Weights of a small mixture-of-experts language model, trained from scratch on English Wikipedia: 128 squared ReLU neurons an expert, a softmax router.
Below are experts of layer 3 (counted from 0) of a mixture-of-experts language model. Rows are named router (the router's row for the expert), down (a neuron's output weights, with its number) and show model dimensions 0-191. Each number is 128 + 24 x the weight over its row's rms, rounded and kept within 0 to 255.
After each expert's rows: a language model's description of what the expert responds to. This comes from a sample of Wikipedia text that the model never trained on.

# expert 40
router [ 96 104 111 146 120 121 114 111 132 138 143 172  93 111 131 155 111 142  89 144  84 157 150 128 106 126  68 154 100 150 107 136 142 102  92 151 156 119 111 138 135 112 102  93 136 165 151 134 136 101 159 140 103 122 158 109 154 130 116 100  87 157 115 151  90 119 166 103 113 136 150 109  94 113 100 142 137 159 125 150 148 140 120 142 104 146  95  97 138  78  93 168 155 119 119 163 101 121  94 171 113 158 131 107 105 141 121 148 117 128 107  93 109 163 103 152 101 120 104 136 150 107 131 159 109 155 149 157 113 148  93 156 149 133  96 102  97 114 152 112 138  87 164 168 121 105 116 164 113 167  65  97  97 135 152 126 109 151 133 142 108  92 141 118 136 135 102 109 126 120 159 104 109 138 153 102 119 154 137 163  85 140  99 127 140 134 113  94 154 100 149 123]
down18 [108 147  88 143 127 140 151 111 165 124 103 115 108 130 124  89 108 161 117 133 185 123  91 133 140 121  98  80 121  88 139 156  98 111 121 146 148 114 166  90 122 162 108 108 143 125 146 124 160 126 136 107 123 102 128 135 114 152  83 122 165 101 143 133 117 181  61 152 118 145 133 144  86 117 152 129 148  76 137 154 127 107 106 113 127 117 155 133 130 161 173 143 122 127 179 137 104  93 166 113 176  80 116 136 146  95 120 158 115 159 135 154 129 136 145 133 120  81 128  91 107 141  84 110 105 131 111 100 117 102 136 125 135 131 130  82 124 147 143  99 128 128 148 158 149 112 107 127 100  85  90  98  97 160 130 125 186 145 106 104  92 119 124 148 131 133 144 118 128 143 151 139 128 178 110 150 133 168 145 134 156 131 141 126 177 132 113 134 144 151 140 114]
down19 [150 137 135 131 138 108 163 133  97 154 114 145 167 165 133 156 150 126 145  91 102 106 128 127 140 116 122 163  95 136  98 136 117 135  90 126 111 150 137  98 178 135 126 149 145 109 101 162 115 104 144 119 149 130 151 148 115 167  96  98 138  99 139 117 107  97 163 137 140 131 139 151 156 113  95 123 152  98  70 152 138 131 145 138 120 134 104 142 111 124 132 117 138 130 112 133  58 108 130 192 152 118 144 125 118 152 153 118 122 114 121  94  98 149 114 153  84 152 120 135  99 122 153  98 149 165 138 166 130 113 156  83 120 125 117 126 125 140 149  64  76 154 154  78  82 106 103 130  89 111 137 135  96 165 200 160 128 108 118 109 155 107 130 122 128 157 125 125 137 143 118 119 156 122 149 151 128 133 139 141 143 128  67 137 157 126  99 127 163 131 164 109]
down20 [114 135 118 112  87 101 109 101 163 155 106 127 128 156 145 139  97 107 132 103  82 165 170 158 142 153  96 123 132  95  85 138 151 145 106 140  97 131 109 140  73 165 164 113 138 119 150 111 127 137 162 128 133 121 138 153 153 118 123 129 134 143 118  94 116 147 126 134 132 131  98 125 106 100 109 113 147 121 126  88 112 125 143 129 123  98 130  87 158 139 122 114 154 123 101  98  97 118 122 214 157 148 144 187 157 127 140  90 126 129 114  94  86 169 113 101  91 103 142 185 106 135  73 167 118  93  96 112 116 141 112 145 141 121 128 101 115 150  94 139 118 119 111 125 124  80  97 115  92 129 146 122 121 104 149 126 105 132 131 123 111  94 116 122 137 104  91 115 124 155  98 163 143 125  94 137 147 145 121 113 162  93 157  94 148 115 164 141 104 127 143 165]
down21 [139 104 112  88 108 150 127 115 146 100 142  97 109 145 147 149 148 116 129  93 126 107 157 113 131 134 123 114 125 135 178 131 126 141 146 139  98 129 162 130 126 122 133 120 135 157 148 117 125  98 116 109 149 137 117 140 164 115 141 116 137  94  85 108 125 121  95 127 166 107 114  84 121 115 112  90 163 126 122 108 141 121 122 138 127 125 122 161 166 161 136  92 137 144 132 108 156 154 126 186 154  84 152 156 132 137 136 146 139 131 151 143 115 100 128 139 103 201 118 157 117 182 140 107 103 111 141  90 137 150 156 123 138 103 114 124 120 152 152  98 125 107 103 141 125 153 190 104 145 138 158 153 160 139 145  93 159 132  92 130  55 124 156 159 124  90 131 143 129  97 126  58  87 116 116 120 107 108 144 140  84  92 110 134 119 117 161 106 116 143  76  81]
down22 [121 155  92 124 125 111 148 146 170 163 131 125 117 100 114 117 135  84 111 142 129 139 111 138 195  84  60  93 114 115  91 167 103 126  69 129 175 105 126 139  99 110 158 141 134 142  97 136 112 135 113 116 105 113 118 134 149 140 115 139 177  86 133 127 132 163 178 120  92 180 137 112 111 168 120  92 154 111 101 107 121 117 137 123 118 166 124 130 112 120 144 160 126 143 139 107 110 135 129 118 133 129  84  88 132 163 121 118 130 157 109 111 110 110 155 131 138 155 129 129 135 138 150 182  72 173 168 128 131 154 171 152 131 109 119 124 106 153 171 123 112 115 105 140 147 135 137 138 138 147 155 136 144 134 160 127 164 117 111 115 110  98 124  94 134 134 130 152 101 110 124 183  92 158 125 100 118 113 107 137 128 120  99 111 145  99 109 168  97 143 166 128]
What it handles: Table pipes and quote ends. Pipes and numbers inside tables, closing quote-punctuation such as ." and ?", dagger footnote marks, and list dashes.

# expert 37
router [136 136 127  90 120 115 146 134 142 127 160 151 129 116 131 118 129 175 123 159 112 147 122 149 124 130 172 147 183  99 143 118 135 118 156 119  89  84 104 151 159 125 135 110 155 192 136 102 163 140 119  90 106 103 119 142  84  76 145 122 180 155 125 176 127 136 130 148 116 143 151 141 113 161 124 149 161 168 138 106  83 113 105 147 138 113 130 113 117 134 121 149 148 104 139 121 121 118 118 106 100 148  93 113 115 105 118 148 138 113 134  95 128 136 130  56 135 173 116 151 127 169 122 113 160 135 127 139 115 123 116 154 154 157 115 156 103 130 161 139 123 117 165 144 133 134 111 111 113 134 120 113  99 123 146 110 120 159 118 105  86 175 128 140 165 114  92  85  92  89  99 141 120  84 157 119 135 144  74 154 129 162 122 122  92 169 154 125 147 137 117 179]
down0 [111 105 139 106 123 151 151 161 111 137 117  96 140 158 161 108 147 155  80 128 145 153 120 117 122  82 112 117 127 106  71 136  78 104 133 143 113 166 187 159 115 139 130 159 143 109 115 142 153 159 127 138 103 136 133 126 136  68 157 108 132 139 136 132 111 122  96 137 147 147 160 133 127 114 100 136 153 138 114 140 110 132 105  93  88 125 111 140 116 163 139 120 122 156  58 144  94 149 130 117  92 141 157 100 106  94 132 103  84 128 105 122 155 110 178 116 163  98 157 130 177 109 116 125 123 149 117 139 112 136 120 136 130 130  83  81 174 175 129 178 126 133 137 150 159 164 126 165  92 133 122 159 159 161 140 124 126 141 103 147 109 152 134 111 114 133  72  99 126 145 111 141 172 151 132 126 117  98 164 143 139 136 121 135 131 113 137 171 133 117 103 135]
down1 [132 135 129 113  92 153 117 139  74 153 161 120 109 125 137 106 142 111 124 123 124 123 121 122 104 121 166 140 160  87 101 150 121 124 136 146 105 121 124 146  85 151 173  95  94 121 124  83 105 156 144 117 134 129 102  79  99 126 126  72 126 111 159  77 118  94 143 101 135 136 123 163 135 163 135 149 146 160 163 115 130 142 154 133 130 126 127 164 120 161 135 112 125 127 100 110 137 163  86 122 118  89 194 126 165 157 116 123  83 110 117 157 123 110  86 111 133  96 131 114 114 121 143 166 174 117 121  66 121  76 144 135 149 149 148 121 170 140 170 137 125 126 109 154 115 123 124 125 124 163 130 152 133 157 123 122 117 161 135 110 132 125 154 106 133 117 155 174 107 119  79 159  96  94 112  80 115  71 131 119 119  94 103 163 140 129 121 116 127 145 128 130]
down2 [158 140 112 131 150 149 186 177  95 119 168 143 126 138 136 195 111 113 128 128 126 115 128 129 124  87 150 110 147 111 129 103 126 131 132  97 132 128 172 154 135 129 114  79  80 102 154 140 142 129 111 167 132 130 141 146 124 131 157 147 149 145 158 152 168 188 142  83 138 126 110 126 127 148 146 164 106 148 161 139 117 139  96 154 130 182 114 106 132 125 124 142 121 104 114 115 146 158 105 141 106 173 134 122 130 128 125 149 106 126 126 133 144 130 124 144 195 117 150 123 106  99  81 116 121 128 153 160 142  94  98 154 140 156 138 139  99 166 117 129 106 111 144  99 113 135 191 123 124 162 114 133 120 190 154 112 131 160 128 103 140 115  90  84 160 159  84 152 152 133 107 120 134 130 110 138 125 126 127  95 145 162  75 113 156 114 133 103 122 164 125 137]
down3 [104 127 156 184 118 143 129 109 103 151 141 139 174 155 126 136 120 151 189  72 147 113 109 121 118 142 121 189 130 132 140 134 120 147 128 115 147 136 120 137 105  95 135 116 116 161 163 137 126 128 143 171 120 149  84 101  93 140 115  63 109 128 130  85 142 159 118 136 155 145 126  85 125 144 149 116 150 159 127 126 138 128 127 130 126 137  65 165 102  98 157 148 102 126 116 122 124 120 146 137 121 131 134 103 140 119 114 134  94 136 143 167 104 135 161 151 116 122  92 124 105 165 121 121 148  92 137 143  91  84 158 107 182 166 101 138 124 170 110 118 136 122 137 144 110 135  93 150 143 104 156 161 126 124 103 119  88 169 115 158 138  80 115 121 170 153 131 106 123 120 131 142  64 185 138 151 178 118 113 132 144 120 155 151 137 127 121 148 111 131 123 138]
down4 [112  95 110 151 141 112 156 115 138 133 110 100 154  82  94 120 125 108 124 151 155 111 133 116 144 145 125 101 110 114 147 119 106 122  93 140 165 129  99 164 130 109 133 133 133 142 151 124 143 135 115 156 120 113 107 116 165 146 143 119 114 115 133 138 182 139 161 150 149 108 187 145 100 153  71 122 118  98 165 127 138 143 138 116 106 158 139 131 135 162 102 167 132 100 129 142  98 115 131 179 175  93  96 123 115 130 128 132 159 136 182 160 135 153 139 125 155 111 158  93 110 155 132 140 158 112 123 151 121 123 108 131 158 171 124 114 162 121 135 100 100 120 170  93 148 103 119 131 129 106 133 165 129  98  86 141 150 167 154 132 143  62 122 197 108 145 115 112 132 128 101 102 101 123 134 108 117 127 110 106 109 137 162 121 178 128  92 116 128 167  72  97]
What it handles: Capital-letter abbreviation pieces. Uppercase letters and fragments inside acronyms, codes and club names, such as IFK, DIY, SASC, VakıfBank, BELGIUM in capitals.

# expert 51
router [103 102 113 146 119 123 117 108 133 140 140 169  93 107 125 156 109 144  96 145  83 156 150 132 103 127  69 156 101 151 107 132 140 103  97 152 148 114 113 140 137 109 100  90 140 163 151 136 132  97 157 137 102 119 160 110 157 129 110  99  90 158 121 156  92 116 166 106 112 137 148 106  96 107 102 140 139 160 127 148 148 137 124 142 101 148  99  96 137  72  93 167 155 121 116 164 102 122  92 174 110 156 133 108 105 143 125 151 115 131 117  94 106 185 104 155 105 118 107 138 151 107 126 156 109 155 142 164 112 151  97 155 144 134  98 106 101 115 155 114 140  88 165 168 118 107 116 159 112 160  65  96  95 138 151 123 107 151 130 141 111  95 151 122 143 133 102 113 124 116 152 103 114 141 154 105 125 152 135 164  85 143  97 129 138 132 116  91 151 100 149 122]
down0 [104 173 136 159 134 114 166  96  99  98 118 112 181 140 141 137  91 123 134  75 164 127 147  90 168 137 134 121 175 123 124 134 117 100 115 166 121 114 117 172 121 124 108 155 141 122 105 147 172 136 140 109 168 103 111 120 104 110  94 142  96 146 116  86 138  99 136 135  99 132 126 137 140 137 143 175 134 148 101  87 106 133 117 170 130 101 141 106  81 129 154 117  86 152 113 125 121 146 159 111 101 171  99 119 129 108 107 154  86 142 173 119 143 188 110 118 155 133  90 132 162 155 120 114 141 165  86 123 130 128 135 134 159 118 121  94 119 134 120  85 137 148 118 107  88  63 123 119 111 144 129 156 138 162 101 115 128 134 104 134 102 134 147 122  92 123 138 150  97 111 122 100 121 104 159 112 112 124 127 126 124 137 155 102  65 119 108 141 158 121 120 101]
down1 [135 122 140  93 133 114 151 133 102  62  95 128 109 123 131 113 159 106 104 139 128 120 133 145  82 122 141 102 150 136 146 151  82  95 153 141 112 109 119 161 135 102  90  85 124 122 127 165 130 145 137 133 208 148 175 124 126 133 121 126 116 119 147 141 140 117 101 104 130 154 167 150 124 133 138 138  97 118 105 148  73 155 120 164 114 148 145 115 152 122 134 151 111 116 138 130 122  84 114 118  98 151 112  96 129 107 120 115  97 156 135 104 109 125 151 153 150 115 172 144 110  87 172 129 162 122 102 150 105 176 114 122  94  98 134 151 144  93 142 126 134 110  92  93 134 119 122 135 107 109 120 114 106 196 104 138  93 114 179 148 104 150 159 144 160 102  62 131 117 154 116 131 101 150  97 164 127 164 134 101 135 130 115 107 136 124 167 129 161 111 132 141]
down2 [121 158 122 152 115 132 124 157  71 136 153 119 115 124 117  80  97 134 123 133  94  91  98 136 125 141 101 134 135  94 133 134 117 106  84 128 152 138 130 135 158 140 160 111 122 123 139 142 201 118 152 133 159  80 111 162 125  97 147 151 169 127 146 128 175 162 124 150 154 156 159 128 137 115 108 100 155 119 105 132 139  84 151 121 147 111 136 160  86 153 130 160 141 160 144 101 128 100 162 116 157 105 101 130 106 152  96 161 153 111 140  88 154 115 125 116 179 100 126 111  90 121 114 153 112 100 127 120 161  95 160 106 100 178 117 114 121 142 142  96 126 134 147 113 107 145 153 109 110 176 126 154 102 146 115 116 122 100 117 119 141 138 118 150 107 122 105 150 145  63 158 104 153 107 135  99  95  91  90 146 128 107 136 142 120 115 132  85 135 116 161 168]
down3 [137  86  96 149 178 123 118 114 114  69 145 147  95 120  86 128 166 147 127 112 165 173 152 126 153 131 100 150 157 148 117 177 150 106 156 117 140 124  97 159  91 161 162 155 134 153 107 130 134 119 169 118 140 150 111 112 122 181 140 128 136 123 122  99 140 124 120 139 146 130 131 128 175 106 214 181 114 171 148 120 108 151  95 120 119 116 105 115 149 122  96 129 163  96 109 142  87 131 127  99 105 125 113 122 127 131  72 107 124 140 110 163 134 119 132  67 104 123  99 113 123 119 149 119 131 159  95  97 125 133 141 111 142 108 125 137 119 143 145 127  96 110 138 127 141 155 114 119 125 116 103 124 142 123 142  70 159 121 170 167 129 102 165 117 115 111 102 140 130 147 158  98 118 132 128 121 139 108 102 143 137 145 131 134 143 119 135 183 146 137 115 183]
down4 [161 125 134 133 129 125 167 133 171 180 156  78 162 151 162 158 104 141 128 171 172 130 129 151 152 135 133 133 134 143 121 131  71 100 137  95 111 151 120  70 107 125 120 116 135 125  88 158 123 127  92 109 145 120 113 136  85 118 154  98 123 140 133 102 107 158 148 114 115 137 136 103 131  97 102 139  97 153  88 145 135 132  91 147 160 207 138 117 133 128 124 168 151 134 101 131 133 131 129 136 139 111 157 128 150 113 148 159 137 122 118 121  97 111 119 144 135 105 111 123 124 126 166 120 134 186  97 128 116 158 157 116  43 133 107 156 150 125 116 100  98 138 131 121 145 167 139 148  80 123 121 132 118 132 118 186 146 115 160 118 145 105 153 153  99 126 108  98  94 147 120 165  90 115  99 118 133 125 120 143 152 103 159 135 138 116 124 108 150 140 167 105]
What it handles: Table separators, later/after. Pipe separators between table cells after names or codes, plus sequence and direction words such as later, after, following, east, west.

# expert 35
router [ 99 103 112 146 122 126 112 112 134 135 144 176  97 105 124 152 112 140  93 148  86 157 152 132 104 127  75 162  96 149 100 137 139  99 100 152 151 115 115 138 136 108  99  95 135 167 151 135 133 103 159 133 100 122 162 116 157 127 111 103  93 158 118 150  95 118 169 100 113 140 150  96  99 112  98 144 141 159 127 148 149 143 121 138 103 153  95  95 142  81  93 168 152 121 118 167 106 126  93 169 110 154 135 106 102 142 117 146 121 127 112  98 107 163 104 157 105 122 105 134 153 110 129 161 112 156 143 156 112 147  91 160 148 135  96 105 108 113 153 108 146  90 165 166 120 104 118 163 111 165  71  93 102 135 153 121 110 153 129 140 105  92 147 121 138 132 100 113 123 117 158 104 108 138 151  95 125 154 135 163  82 144  97 127 144 133 115  90 152 102 156 122]
down0 [109 151  87  96 144 140 158 165  93 118 150 160  70 134  94 153 118 154 136 126 136 107 158 134 118 135 111 132 167 117 150 145 145 128 160 116 130 122 191 132 168 126 117 123 142 161 101 120 166  96 122 146 139 137 143 128  83 109 135 111 158 102 148 131 103 122 115 116 144 131  89 140 146 140 114 130 127 121 111 102 132 134 133 135 186 126 149 135 137 143 124 150 152  98  92  71 150 158 102 150 129 177 102  78 120  96 154 157 149 157 109 159 162 141 123 120 122 122 136 135 120  74 122 103 102  94 112  68  94 132 136 151 149 126 116 136 151 117 111 108 129 134 117 108 115 164 152 106 120  86  86 138 118 132 112  84 121 103  99 115 118 105 117 111 166 176 113 154 150 144 116 122 166 122 118 114 137 126 150  95 101 144 117 150  99  76 159 134 140  84 135 164]
down1 [164 128 152 151 153 114 124  96  96 147 162 105 140 158 146  85 117 123 130 138  98 159 121 129 119 178 138 149 108 131 117 105 118 189 138 126  91 159 163  82 110 146 169 132 110 177  90 131 161 142 116 111 124 140 110 144 169 135 112 141 113 152 146 117 111 129  90  62 138 134 117 152 161 125 149 113  98 156 159 149 142  86 119 106 118 125 120 119 181 146 157 126 203 111 122 135 140 115 126 129 163 112  99 119 141 148 127  75 125 158 157 145 126 128 153 116 140 124 171 128 136 114 148  80 149  92 144 123 164 112 125 124 158 127 125 172 117 105 130 110 112 114 129 169 144 139 127 168 134 112 135 145 123 121 133 144 156 109 130 148  98 115 132 103 123 131 146 152 146 129 202 129 170 108 123 124 104 142 156 110 141 148 144 155 165 138 145 154 153 116 156 163]
down2 [113 116  98 135 121 152 117 146 135 105 121 140  55 134 147 110 126 125 100  87 125 168 139 116 143 159 155 140 150 147 147 113 139  79 122 141 157 152  93 134 146 104 128 116  69  99 175 109 129 147 110 142 173 168 131 162 143 136 129 158 151  94 138 138 140 121 105 141 118 108  77 161 121 155 125 134 162 130  96  85 127 176  97 150 144 159 157 107 182 133 125 136 104 144 137 100 125 154 111 105 115 152 153 165 142 112  95 111 120 121 140 106 175 113 115 138 156 132 162 156 153 116 140 105 154 127 164 109 172 122 105  88 116 123 138 101  76 106 114 143 152 119 141 172 134  95 143 148 128 136 145 151 155 118 129 159 110 142 125 188 147 153 111 135 149 159 147  87 145 116 111 144 127 132  91 137 134 144 155 151 121 105  78 115  95 137 109 136 102 129 133 109]
down3 [104 128 123 113  96  97 117 131 152 132 124 123 139 141 119 142 144 107  80 133  86 101 100 161 113 126 126 110 148 115 106 138 135 114 139 119 134 129  87 100  92 161  79 128 156 131 131 156 105  87 144 112 149 139 135 163 135 132 129  95 108 127 126 108 108 117  98 119 123  77 110 105 144 165 102 136 129 121 102 123 168 114 120 153 119 132 140 138 141  86  95  92 143 148 202 116 120 129  97 132 176  98 143 109 132 151 128 115 160 132 147 151 141 122  85 168 106 127 132 141 104 127 169 171 141 173 124 146 109 144  57 106 108 165 129 151 108 134  94 127 123 141 112 135 182 132 140 149 159  81  90 136 172 119 144 155  98 109 153  93 124 136 128 116 120 157 101 143 129 147 133  97 107 177 149  66 117 146 138 109 109 136 158 176 145 112 153 128 134 144 127 112]
down4 [ 69 135 112 156  85 126 152 150 137  88  95 120 126  79 120 132 126 147 170 166 144 128 108  84 119 136 133 145 122 166 146 148  98 148  77 158 153 137 150 140 127 175 107 137  85 136 123 138 129 114 104  92 135 127  98 167 116 101 104 119 113 126  93 137 126 105 123  69 153 179 122 146  82 128 117 155 155 137 146 132 107 151 131 118 144 154 131 189  78 101 120 131 109  97  63 126 124 138 107 114 140 112 118  90 117 147 135 150  83 134 172 153 103 142 111 124 158 119 140 106 143 116 154 107 172 139 126 152 167 138 134 170  95 140 129 126 144 117 103 136 126 127 145 154 111 140 151 141 117 152 110 147 123 127 123 121 133 118 148 129  84 122 149 135 150 180  92 114 147 157 156 112 142 126 115 113 123 120  99 149  88 117 155 105  75 136 134 114 159 115 109 119]
What it handles: Numbers and list starts. Digits and year pieces in running text and tables (36, 1, 193 of 1937) plus first names starting list items.

# expert 61
router [100 103 110 153 118 120 117 108 130 137 143 176  97 108 127 156 110 143  88 150  86 156 155 130 102 126  65 157  99 147 104 133 137 103  98 154 153 117 111 138 136 108 101  91 137 163 152 135 136 102 159 136 102 125 163 116 163 129 113 101  90 154 118 151  90 117 167 104 115 139 146 100  98 108 100 141 141 158 125 147 149 143 123 142 101 151  98  96 137  81  91 170 152 124 122 164 103 126  91 171 117 152 130 108 100 144 120 148 119 128 111  97 108 170 101 154 107 119 102 139 152 110 127 158 108 153 145 156 114 148  91 159 151 133  98 109 100 113 152 111 144  89 167 168 120 109 121 165 113 161  71 102  96 138 155 125 112 154 131 142 111  91 141 120 137 130 104 109 125 120 158 105 107 138 152 103 121 156 137 162  87 139 101 125 142 134 115  85 153 103 154 119]
down0 [142 120 176 107 105  73 106 119 143 131 144 127 153 101 123 163 115 115  90 120 102 126 143 106 125 123 118 128 115  98 139  93 120 167 108 115  84 151 195 106 133 124 129 157 111 140 132 114  90 113 140  95 149 150 166 166 130 148 104 148 124 107 103 161 108 101 129 132 129 156 126  60 116 126 109 165 111 139 122 106 133 137 117 118 131 180 127 100  82 139 119  80 132 141 155 140 146 169 121 154 121 133 124  73 148 137 144 154 131  76 135 137 189 134 110  93 107 167 129 120 114  96 138 144 110 174 127 105 129 164 143 108 119 147 105 136 117 149 129 117 101 115 145 103 161 126 107 124 138 153 110 129 129  68 161 144 123 134 127 158 124 128 187 108 118 137 131 119 145 176 137 134 118 171 180  89 134 138  96 146 144 131 120 163 136 139 155 100 140 109 142 122]
down1 [109 143 137 113 150 148 122 122 155 125 146 121 133 101  73  75 119 157 135 136 157 137 153 109 134 135 152  85 105 149 139 132 137 136 127 146 141 119 141 123 104 145 134 123 119 109 165 105 147 104 105  99 147 161 141 117 118  87 116 138 175  83  91 139 154 117 121 153 186 102 137 102 132  97  89 102 122  88 176 121 108 140 113  98 122 108 106 139  92 106 122 122 148 118 142 168 148 118 118 186 123  88  90 144 136 183  75 135 132 138 123 167 101 136  95 151  91 165 118  97 161 123 153 115 111 153 141 145  87 129 150 139 142 129 172 138 162 145 147 145 125  78 152 128 134 130 154 139 138 106 125 120 114 138 125 125 107 119 117 110 111 120 126 127  84 118 120  98 166 127  74 137 114 141 105 102 131 140 120 132 176 104 113  81 185 173 141 126 119 148 112 107]
down2 [140 130  77 137 130 124 141 151 198 169 104  99 112 185 142 162 130 105 147 128 174 104 128 116 150 115  96 146 123  86  96 135 159 169 154 136 139 103 131 117  93 121 127 118 168 123 111 105 113 138 132 122 104 147 148 128 135 109 123 156 137 141 117 140 130 129 129 111 141 144 126 158  88 120 121 105 134 150 215 171 119 142 114 127 146 182 128 120 161 132 134 140 118 132 120 141 139 144 130 145 119 163 112 124 103 127 144 159  93 115  86 135  92 139 149  92 161 105 131 148 168 112 141 104 131 102 114 113 100  91 155  97 113 176 103 147 126 132 133 159 108 162 144  90  95 168 148 133 152 174 107 104 136 117 118 154 110 109 121 118 107 113 155  95 102 108 166 131 123  95  87 126 114  85 144 120 104 128  90 110  96 122 165 128 146 103 103 121 124 157  97 143]
down3 [ 98 144  93 135 130 149 139 133 124 149 154 116 107 104 108 164 100  79 137  85 125 113 126 136 144 152 106 119 124 109 115 179  99 136 129 144 133 139 126 112 145 116 176 125 131 158 123 171 144  95 131 123 107 134 126 137  92 102 106 130 123  89  98 127  82 120 151 115 133 133 134 110 106 118 118 122 158 126  87 115 123 124 122 184 132  95 184 105 129 129 105 144  85  96 144 104  91 130 150  84 200 147 100 100 149 114 163  87 129 130 117 126 161 105 147 130 137 166 125 114 115 109 168 116 136 121 155 128 124 126 129 121 109 130 115 151 135 106 125 173 110 115 104 103 114 106 120 119 181 136 109 182 147 138 147 118 115 182 158  82 125 118 126 185  92 165 111 115 104 101 126 163 135 111 115 129  87 107 178 125 104 138  84 132 144 136 128 147 104 122 158 107]
down4 [121 102 125 148 121 133 136 136 127 113 121 109 131 126 107 118 149 131 139 105 150 118 124 134 107 153 111 146 163 134 105 100 154  97 108 143 116 145 130 143  98  59  99 102 138  89 112 115 147 140 128 100 148 122 131  96 123 141  98 108 170 167 120 149 158 148 133  75 135 154 149  95 144  93 164 100  86 122  98 120 104 101  85  89 141  97 117 129 123  85 126 142 150 150 175 190 135 133  86 136 117 133 142 133 136 122 150 203 127 141 113 143 185  93  67 143 167 133 117 185 149 101 101 145 134 118 138 102 138 133  92 116 112 122 139 143 140 140 147 170 139  84 124 116 155 144 140 132 178 131 128 142 139 135 113  78 132 140 140 122  98 152 142 151 105 132 125 110  97 150 111 124 116 125  73 150 105 116 138 112 139  92 113 111 114 129 117  89 157 134 132 146]
What it handles: Election and stats table cells. Cells and separators in election, sports and roster tables: %, em dashes, pipes, jersey numbers, closing parentheses, listed numbers like 31.

# expert 33
router [107 100 115 136 139 106 117 128 120 135 148 171 115  97 129 168 118 134 111 130  73 158 151 150 112 117  64 163 109 146 124 118 147 112 103 170 155 125 111 149 129 110 104  91 142 146 140 126 137 116 154 137  94 104 160 106 144 136 122 116 106 155 115 176  73 131 167 114 120 137 141 105  99 105  96 158 141 158 123 139 146 129 113 146 105 149 100 101 150  84  97 158 147 143 114 161 139 133  93 172 111 164 135 104 105 134 103 160 117 113 121  88  97 184 103 143 118 144 110 153 144 117 131 162 108 140 126 131 109 151  97 161 148 148  95 103  92 105 159 106 131  89 172 157 127 113 133 149 119 163  65 109  95 134 162 113  94 145 130 150 118 107 124 115 143 122 105 112 135 117 149 110 110 149 156 103 145 158 120 172  92 144  96 134 147 147 120 106 150 113 155 143]
down0 [148 131  92 133 163 132  92 170 113 137 164 154 149 119 112 153 131 114  98  95 156 139 110 136 144 124 138 131 131 130  98 116 129 127 114  95 159  72 121 113  93 135 123  80 144 129 127 116 122 140 138 159 112  81 130  93 142 120 106 120 144 123 167 179 129 119 170 144 156 147 172 122  93  99 107 128 132 181  88 143 120 141 143 138  79 111 149 128 124 114 139 125 108 188 140 145  89 128 125 123 131 108 153 105  98 150 133 124 109 128 127 156 116 120 100 126 132 104 100 146 148 126 127  89 108 165 150 138 111  78 173 123  87 148 125 128 118 147 143 143  96 127 121 107 156 188 140  98 141 155 169 113 114 104 129 141  97 142 153 150 171 129 135 104 140 145 132  99 124 170 135 111 193 154 124 102 109  90 140 128 161 107 132 153 134 115 108  93 168 142  81 130]
down1 [ 96 146 114 108 196 137 144 150 127 130 142 126 124 117  93 123 163 129  97 134 125  97 148 105 108 146  78 100  93 137  99 113 115 136 108 134 155 125 164 114 103 153 112 110 124 167 164  98 119 129 120 111 110 147 133 122 174 141 110 104 177 108 136 106 149 103 127 111 118  94 126 132 126 131 100 127 148 123 113 118  94 104 157 104 124 165  81  49 131 156 117 112 159 137 128 149 132 125 120  88 129 117 128 135 149 128 110 166 170  92 135 134 103 122 121 151 125 111 100 151 139 139  98 129 138 157 114 113 139 118 147 152 164 108 119 138 193  81 157 140 142 139  86 139 154 163  95 134 121 118 137 132 148 120 111 130 155 132 111 161 201 110 183 110 176 116 114 146 149 117 147 139 147 183 141 110 115 102 137  92 115 102 132 105 115 119 117 121 140  91 158 106]
down2 [124 152  88 127 136 160  93 122 101 161 125 191 121 139 160 130 129 140 133 145 121 128 140 129 130 118 112  99 143 190 132 146 135 107 156  92 138 164 184 167 144 165 104 170 191 122 175 188 105 133 133 102 114 134 144 150 138 104 132 112 129 109 139  87 132 103 100 121 152 145 129 142 102  89  95 139 140 130 140 109 129 112 129 142 118 114 118 108 115 104 128 110 192 145 132 163 140 124 135 141 170 134  83 105 134 136 130 105 153 128 117  93 140 100 127 115 114 107 125 148  92 175 137 158 140 170 107 147 120 134 128 145 148 101 141 121  64 148 148 120 192 110 157 115 121 146 115 127 100 114 153 169 107 151 142 153 188 127 106 126 120 149 114 111 122 154 118 104 129  76 126 129  79 142 133 124 131 133 160 145 130 114 140 138 147 132 135 146 149 121 122  94]
down3 [130 137 151 130 156 167 114 134 134 127 130 178 158 151 133 160 113 112  97 124 129 161 100 155 103 173 112 137 143 119 125 163 153 179 137 164 125 138 158  82 138 123 117 148 133 123 109 181 155 127 114 118 151 111 119 151  96 168 116 146 105 157 143 122 135 119 165 102 169 138  89 126 141 146 134 138 100 131 110  93 123 135 118 152 168 156  96  99 109 129 132 144 116 129 173 136 101 112 156 125 137 159 165 123 198  90 118  94 126 135 124 131 136 123 113 144 128 136 103 137 128  74  73 117 137 159 157 153 110 112 183 122 171 156 149 101 122  74 152 136 107 181 153 148 133 142 146 101 138 123 133  94 155  92 165 106 128 154  91 104 120 138 130  94 131 135 150 147 133 121 131 144 124 192 129 122 136 163 128 121 107 145 114 126 129 136 127 174 125 125 136  90]
down4 [147 165 161 135 156 112 134 123 135 132 119 124 141  87 125 121 148 135 124 198 103 116 123 127 132 150 166 124 105 163 148 135 124 118 144 142 112  80  86 133 130 140 114 130 165  85 146 149 100 135 111 127 106 123 156 164 127 137  80 142  97 170 112 137 134 141 151 107 119 102 139 121 123 117 113 134 169 147  76 123  71 154 111 144 177 149 200 140 146  88 125 151 133 111 119 126  85 109 159 138 124 107 159 139 133 132 142 140 100 118  73 122 125  99 142  96 125  95  95 123 109 155  99 131  94 162 122 114 120 123 171 129 146 119 126 140 133 125 151 143 159 157 112 126 151 160 111 123 162 116 110 119 128 110  83 129 140 117  90 121 139 136 161 163 128 155 142 130  79  86 127  81  95 137  97 127 141  95 120 144 113 160 130 150  95 106  91 161 136 109 154  93]
What it handles: Name and code pieces. Capitalized words and pieces inside proper names, codes and class designations, such as K class, RFL Championship, C-USA.